config = dict(
    hidden_size=384,
    norm='rmsnorm',
    norm_eps=1e-05,
    positions='rope',
    init_std_up=0.0238,
    init_std_down=0.00486,
    beta1=0.95,
    max_grad_norm=2.0,
    final_lr_fraction=0.1,
    train_tokens=278700000,
)
Below are experts of layer 2 (counted from 0) of a mixture-of-experts language model. Rows are named router (the router's row for the expert), gate (a neuron's input weights, with its number), up (a neuron's input weights, with its number), down (a neuron's output weights, with its number) and show model dimensions 32-63. Each number is 128 + 24 x the weight over its row's rms, rounded and kept within 0 to 255. Numbers have three digits each.
Before each expert's rows: a language model's description of what the expert responds to. This comes from a sample of Wikipedia text that the model never trained on.

# expert 4
It responds to: Verbs and function words after to, would or a, such as be, have, being, use, remained, and free in "free agent".
router:137118168084186121100128143177095117140123117091147120159110134152128111128168130117148143126111
gate10:110065149194140107160147191134089142114139134121101128147092104140083127113100155104101136136110
up10:128071120160111134151176174168075151112138141115137133122109105139085139103105138119105129128127
down10:147104127154165153161134143101112150107102164123127119166144139134127114116125137180110097090159
gate11:117134157152143127125119108143130154105096117133122105131137153090142108109169116118138099120144
up11:113133116125119147108118145155118099154155104105135132131132116160132157155089125120116146129095
down11:059140111130157124141084131164109124177141129090152144100159133148139150139135130115091091095127
gate12:167090101107112150129158113107140146171158111070127111147139115130145144095134085134142130118153
up12:138085104142091158140156118145098161147143136084096142144178102152085146065125097132162119102145
down12:197118107146121118150121114118096135126156142119115152109110115158128141113117101112106129111134
gate13:076178136146073118133156094120093059105107136091146121131085133142153128113113119150120157136139
up13:121182156175076143140117110129126075125136157099123114135119128129149097135129112121140125137123
down13:136151132140119139145117103135137163126092156160146135153114111121106100122097172153127102124185
gate14:099191118117103115143149098168118134102130154134132116133122120120118170165138131150118115121134
up14:143097142115144133135133171108144126127113106120119134117130136114134073075109132121128130124122
down14:117153132069145154132100123112149145140163122130156086166091144081144084137115113116156145135148
gate15:161136105147146161154114130161135089199155137127131123121116124143067073120153141118108124132144
up15:168141134110093155145095116123149136135120120114097149139112146161077104086125169129133130128156
down15:175116085164105117090116127138143153112138082136147138195142128115103118066107123137133159101144
gate16:132117128144097141140091117132116145138116091119154184121110146116173146134113144132093131086130
up16:134130121128124127092194153132104112104143147146101112162160113134107147125108115127131120171140
down16:082144150172149129099098123127123164117119096109166129135089118149115128100133145138091125112158
gate17:114156160053174144124127097121154114119141122127135115128129103085110110126172133122151153110102
up17:104092150175137133101079136078125207140144067112124174177082113195166130116157135116129138100153
down17:154110138120118124092175122132089157146094130125150125136128103181137144149123129133130178119136
gate18:117111137114147114202110131168111163109117136087120118152131113090116080133145127172118160127090
up18:125125124149122129047158149104144110138141114208136135121150142133117165141118133097135100118148
down18:104147120143121139088137114078122154095142166127093120119108153134125151103142134177140146118157
gate19:133120152126094126188120122139183117132119096118134128126135119070156108140160096142141153102123
up19:141141159110108109169120124160161096136130140091109104131127134086132092151150108123129148112138
down19:107129110161120149141121118130128111104101108099150160095167174091133142114096153105088166141133
gate20:146122100166117117138190128133104141097116117129154160165107101145119118130114123111110095092136
up20:101137114123104131113161081181117106118107108154151161151169130128138120119142150118156100130108
down20:139144104118151103159127077116118133109151139139145154102156126123098161154114143159153138148152
gate21:112105095151125157178163140130121124124128129140145155133129130101100152123088138115112101092099
up21:120121154131090093145150087128121120115094085123164148159136128138101137120141117106167125129128
down21:114107142110144125093124119132123159104175154112116122136167135109136099148107157133112154158142
gate22:115134080165140123108121128130134133115056102153133133121134125134139157148094105117130096081137
up22:124140154098125159118155140115134101157148141124126145155124151143120108139168132137152140158102
down22:179149118087146125093130150119127105138155112112156146126128092137122134143129119117100106125088
gate23:105125144147110113111150172119134129148088060129102137151124151144127084122101138146115108117074
up23:123151139137166130152205143194098137155137173171119048130135110082113156165163122116102147131138
down23:122185140123127079101130109108093121117116125141137136108143128096128175148090140111144095131130
gate24:107150125144155114111113122133151102143107112135131123124122127065121116121157151145127148131092
up24:120158145100164062095133131144141124146127132134155098136124121077118089112185121151122155129074
down24:081106127159126094158102105090174123134112123172143125114166135102115088101091147126125192158116
gate25:101139188123154147080111148107122110141145098151107137104139156156147150174102116104158159130160
up25:153117080098114124210200117169107135098132160120179115117112114106113100081175131153103085120115
down25:119102111140088126110147134115149166103126140101137073143088079129103165129123165133164072091120
gate26:140109141083148124121094148092140156104185138147076124119130114113048109145145161086096097135134
up26:109164132172092144128169151140152160131108142136127136127126139132156106117094114160106147122107
down26:155131167118102138137116169095119143104125146141138127177163127125138175100149135138135101082121
gate27:114101150130161113116098134119190106125135122152124136128129115151158139138166104089134109081120
up27:120158120155101116126131147167138083129088182107124098093159108123171145149179118148136129121143
down27:149110135125138062126134124124086154146130083121112130110138171101080158136151135081109112156109
gate28:104116099165120092135094154158131141109112137104110154128138116128115154123152129103143104117135
up28:087092099194119109157099148153131172107108164106082159138142117094126110108119134103116104120119
down28:141128096121106134110114159107126097116127176132117101137132129137125138082129169158134111176101
gate29:129119107143122125176130116149153140121122111097126156133149134126139138138099120124131156145104
up29:102112188124133130126109165097110145136111131151081093124054134112153102112138153096120113098159
down29:114140123125125127072121090155143153167121111141156118151157129097129135106142105179147130107107
gate30:152115092090109123117106094166134086101102149102112078127128117126159110093122151100113108102123
up30:129078096129102134129084131154147094119097131122101112128094120122140134105114152107095071105125
down30:130106140119093142149134073147125088112118059118135121143113174120153116172143166121151155129138
gate31:131119138105132111144125110165128134128084119148146155122130147146144089039106128117087117126124
up31:131134109111161139107125082134134135150116103162165124111126091104083137213122118103131152120133
down31:120129148127128087116096180115131126119095110141080121130132129108122110116091124119117154110148
gate32:148142137119128126164143128127149131148148134122129090123089143152110126126165138133185131117124
up32:148131112132134152147148135129138116162136130125121065113097137134123130132164140145184117121138
down32:144123136118115084129081109098137108147101106141105145084093119096145166106141138109169105132083
gate33:152138131093191115101133142136083153150148130085124086126142108086151107181084126099142134152115
up33:128128123154118182141090113094129134144105125195113156134135141117110167053132136125095117111144
down33:107132118108104101150139110106126129118126159148132123129113175108114100110111176096102145105111
gate34:074139148143161112117158127113095107123137104088136142130127132157087117145082143170154142156085
up34:102126158161115105166098103145137123137129103126111184128145103175121135125105105139105120151096
down34:117100135087132103117061120148128134181116120153119140177125151125125136116111111136107167144111
gate35:160164143112087130126145124155142121148140157124144111141121107131105132113054110155112158133125
up35:131151161102136112150150148164099143126111123148145157147178124109078123098094118113111128092110
down35:166104131150137117149117155126078108120108123150128100137190128156104132138110090123091121118148
gate36:133109126085109153075121125147166137163091111128140126125097135165107179105143110124147120115141
up36:144118073115094114148133154126142133111099134129136131141132123118108097154122121158146128138100
down36:119097114086127143119113127126171125158088096091131131163128112131122110148131085112115122083145
gate37:116144128091133144114107145179103110089170139096115106139150123123104151106142136155158128140124
up37:125092134135158132114131137114134142149104084152115126128144122124132146128145134090128146106142
down37:141141189108104067140120145118162151106127141121145136081122089158147135081149109151143091150130
gate38:117146120108099107108123112097127164109109116096174118139155114125165164119173133116134112088124
up38:120157123112108100151117119125155161150138171170149134113158119095141087143176105106133121143142
down38:186115141125096135122115146109178166166113116105134127100163138180067117135110101175123186136152
gate39:143149104123121117154167120153120122127176134153183134128128121098093124147138144120091094112099
up39:112165104104099104151125109096136110116096132162146134135126147097123139129146136120145110101157
down39:097099105087146116142112154166149118118148127172156132119126172109161104177139133128150118115135
gate40:169161139119104148155124096130137089137139201067134135117129113128114113106121137116135149115117
up40:158173134132109142141107092142140085131128161082134119119126110136144112106116116125149150109119
down40:114119122105148132136122142159111120147118101148133138106127127118093138127144102106142136168090
gate41:118126244068152148104119096109104130131121114144169103128142143151148129130194119096092152128119
up41:136142196091145130124131088115117129131102129152170091128156146141162115119174117105094128146138
down41:138141119126097108143108154088112107158112102131124138159152100142095170109100105089113110148135
gate42:134109120163147116146162160145152163134111152118128161153180109129160147094143117139157147120110
up42:131145149106112139101095097110112090126140120144125086109090131132105111171107147124100097144141
down42:146107167118118124101157112102131086116103085134111110153144154106130132112118091140148147129142
gate43:102158085165126072135098153122179163117181166103110161147126130116140103127152134121111146122116
up43:145129123133120128127144109114097135117138115144082144122126082125100141100132143080096098108157
down43:101105120136137160165151087169096163108123124129126137118147075137094130072087119111056111093107
gate44:112138156077087104115130128083152086147116128189154128104133135187097061121145148103124136139146
up44:134103111144170138104074132127138154122139125056075093139119145060144183132126145155157117107133
down44:173152132119165128119154118167127157118139142103079116161142118127119122125172095156152146155072
gate45:140113147120152115118095135111102118113075107125115121160128121174132113110120110163112125100114
up45:153127136132150102136098149125101100112062103124112098160127129166102092131133123156127102111129
down45:129154124144101107138173114124155157131149153086106118120170092112148164162135150136103115149111
gate46:173128101137159160125120113086123136137111145084131107174126117141145127098174107134098112112143
up46:188160134112126142128119121093125126146122162104153111158146145134142126119148150131107121116137
down46:101120134113102092127141161109163152139101160090140186132148145155154114157121127110157134133084
gate47:106077119163122106124135113196114139105080112139148110138105168160160148151126123139119134137137
up47:108074109177131102134124115170112131096076111131128100136104167144147133139126116140130122129144
down47:111149168180096118125117151136142150128140095130130119173120124173148153134115104131099121158122
gate48:100145120164120121162122113145137114127101121125133164154161141147190102086119160105153076135122
up48:125126156109122122137172153166125099114126171143140088084132133126084137131109096089090130136126
down48:150070135116157169164136104106143130124135102162143163146139109147104144130144162117081123127153
gate49:164182120157140108136111108065076181131165110115139098152150132125137104113119118157127087107155
up49:109043128115111165129132159124179127125082163141113152105107151126120150116123136102133161134113
down49:137102112095155109090174125143146069155145099116161107111109145132131121190140113154122163132116
gate50:114163114166114132113122119131109125137167122108116143124125118127101167181126127109155114148144
up50:100168117133132091117131132094132181131128128094123176136081106121088137175137124138117137151116
down50:175139134136115125128152102133095120111165071099130146128115083130118166114096083137065125097104
gate51:146139123090148146128138135112114105163148120117169131154165118112144118101114099145169170127139
up51:153143147118163163122173184113112167118148160124119138136145104163103133115128115077107117112094
down51:114137126096116100148125109159124107149118097089107123134155127131101114120110125153101127168093
gate52:083097115159068103116097113162145088129135111117144133103125142103174110192173119129106134104152
up52:113104122131093107144124103170146096097090052134154109138157170133189122166146104155100141139138
down52:131177111137087134149150103127102116119144129120127125129137090134124066123092106123107181108092
gate53:112117125108138136087099140146141120149152104112107128151137143095123158123137139113134098097136
up53:133092128122122126052146125105154094133133096063108154126112126159127141137154133099138130131140
down53:088140133110143104149146164139139133138101134150148132099122158123157143128113117119115111148110
gate54:144138123105134136099105123134152142119126151090135126142094152118170153108152151115139081111173
up54:125088092128120132169158111114104082131065094142149138125144104155127106093107099127155129142100
down54:078159129111114122100118114137137130154143136115144151122170150139082166132113151128140159155145
gate55:161087186103195140142133118130157154133116123092139076119098100137110104122147134111154148121067
up55:155150121138118137143114127109152173163112139111129118141105144127110139058120131141143089112133
down55:108098146118113113131107156117143131152109137145144159121165098123080123144106136134146140131168
gate56:104144131120154147127108156109086140158102135136114116148126108110122144148107129133092094131126
up56:125168139106159152157121137095082119154119122125121097139113118099102130153123134131120097139124
down56:135072151138140135204142118158124125128148076113077107129128137145140136168146167132157116147136
gate57:152155139076146102119097096150085099112117121107142107129108111117107141180077141143142098098139
up57:114101126178114153126186157092151152134148135135123143123153150142145105065180131139111161162133
down57:128098187167096119113123165137125142129156122093107144153085133098121139115117081094126136138130
gate58:108134110137094140127079111096143117134136103113143108120093164154175127119116126137117123137142
up58:115114123127137133085079157105164101095143080112123137134119158152138142097144129120097140137159
down58:151136178115114113108141154094111110145146100096125092100102123114117113146089132120113145121129
gate59:133108137129161118104137130144109120133140068105127140140146143092130127121110133103114145119138
up59:135137126147118104131116139102150127101136133160153134131157129143112054118111147094134120105095
down59:120160129121118136168112115093158119099121118088135176140134096150177076139172143141121118133114
gate60:154137111080105137171190130142109088100115172183141111130128118127179099131163108157107116114119
up60:105094137120150092101100185099117159111116099151109101116125155155114134092103154152127131153130
down60:117152131140117131106112148107137110093150137093150109099124145102073128124130167121167161129120
gate61:137105108147107154109115096175118143095078086193102129153123145139143114090190142167145160131122
up61:120110121145106157075129104172131124106096113200111142116102123139126145102166126145170153138126
down61:163125132099087129121123104091141168122139126120116109155105139112101136111123153144110127135141
gate62:094103137184146115116115164086126123119155092194129152152082112157182074109110109117173117133137
up62:083137130185153105098076149115133132108135101197112155160104114170163073119124113097135118139129
down62:095119085111115103097126137089184111138154150135111172131133128142133128165129181102111101158137
gate63:103146134188099110126110167113131162118142177138124109152165164100129106160160135135110118128190
up63:119136122094102122115124135111135160096127144130125128130110144073145122126176153143164133101164
down63:118094113165152150106145102122179177158129157106127123131158133131165175157128091136149112096154
gate64:140112133106154142098128147131129107125141138170130123126158142187147109141167150099187131085111
up64:124090150135146129080116149123112101114146139184103138144138116184160138142113159071167134105126
down64:133142132082101125192132132134143120119152103119083132103104142159142101159131150137113117135168
gate65:143144127096173119107163094105121142130109170076115121124118097138122075127128146085093140167115
up65:129155124104150077099143081126127141139105164074151108141113099113117094097144133076103137148134
down65:106083114125134132104188089133153138156142150085119136141175182148154101148133128107146124128202
gate66:126106102105127112096161152135126060118134131181159157157114109116134139087143108137140192152111
up66:138118116099109104080175180133122056126147140177157153160105121114133157116133113127136157136116
down66:116099131048164118090142139102144133145102134145089122121109081114126181111121163138142129116150
gate67:150174113118116090135122104084140114102119094108176116146121122105145134189084136134141139116153
up67:107107133132140164118118156173109120135136130154072140103149125162126102062160118126131120144096
down67:081087154121118133127120165110136115111126173149137145148162163118144106109115133103157128156137
gate68:105114103155107145107113126147124148123113121122121152135117124154130179134091151119106097111153
up68:116163141126143109112118153157104142112129147099142125106115137125099143149097172152097114087158
down68:122123063130131126158108102107100109142144139168124087141098119172124138142162182150159124133131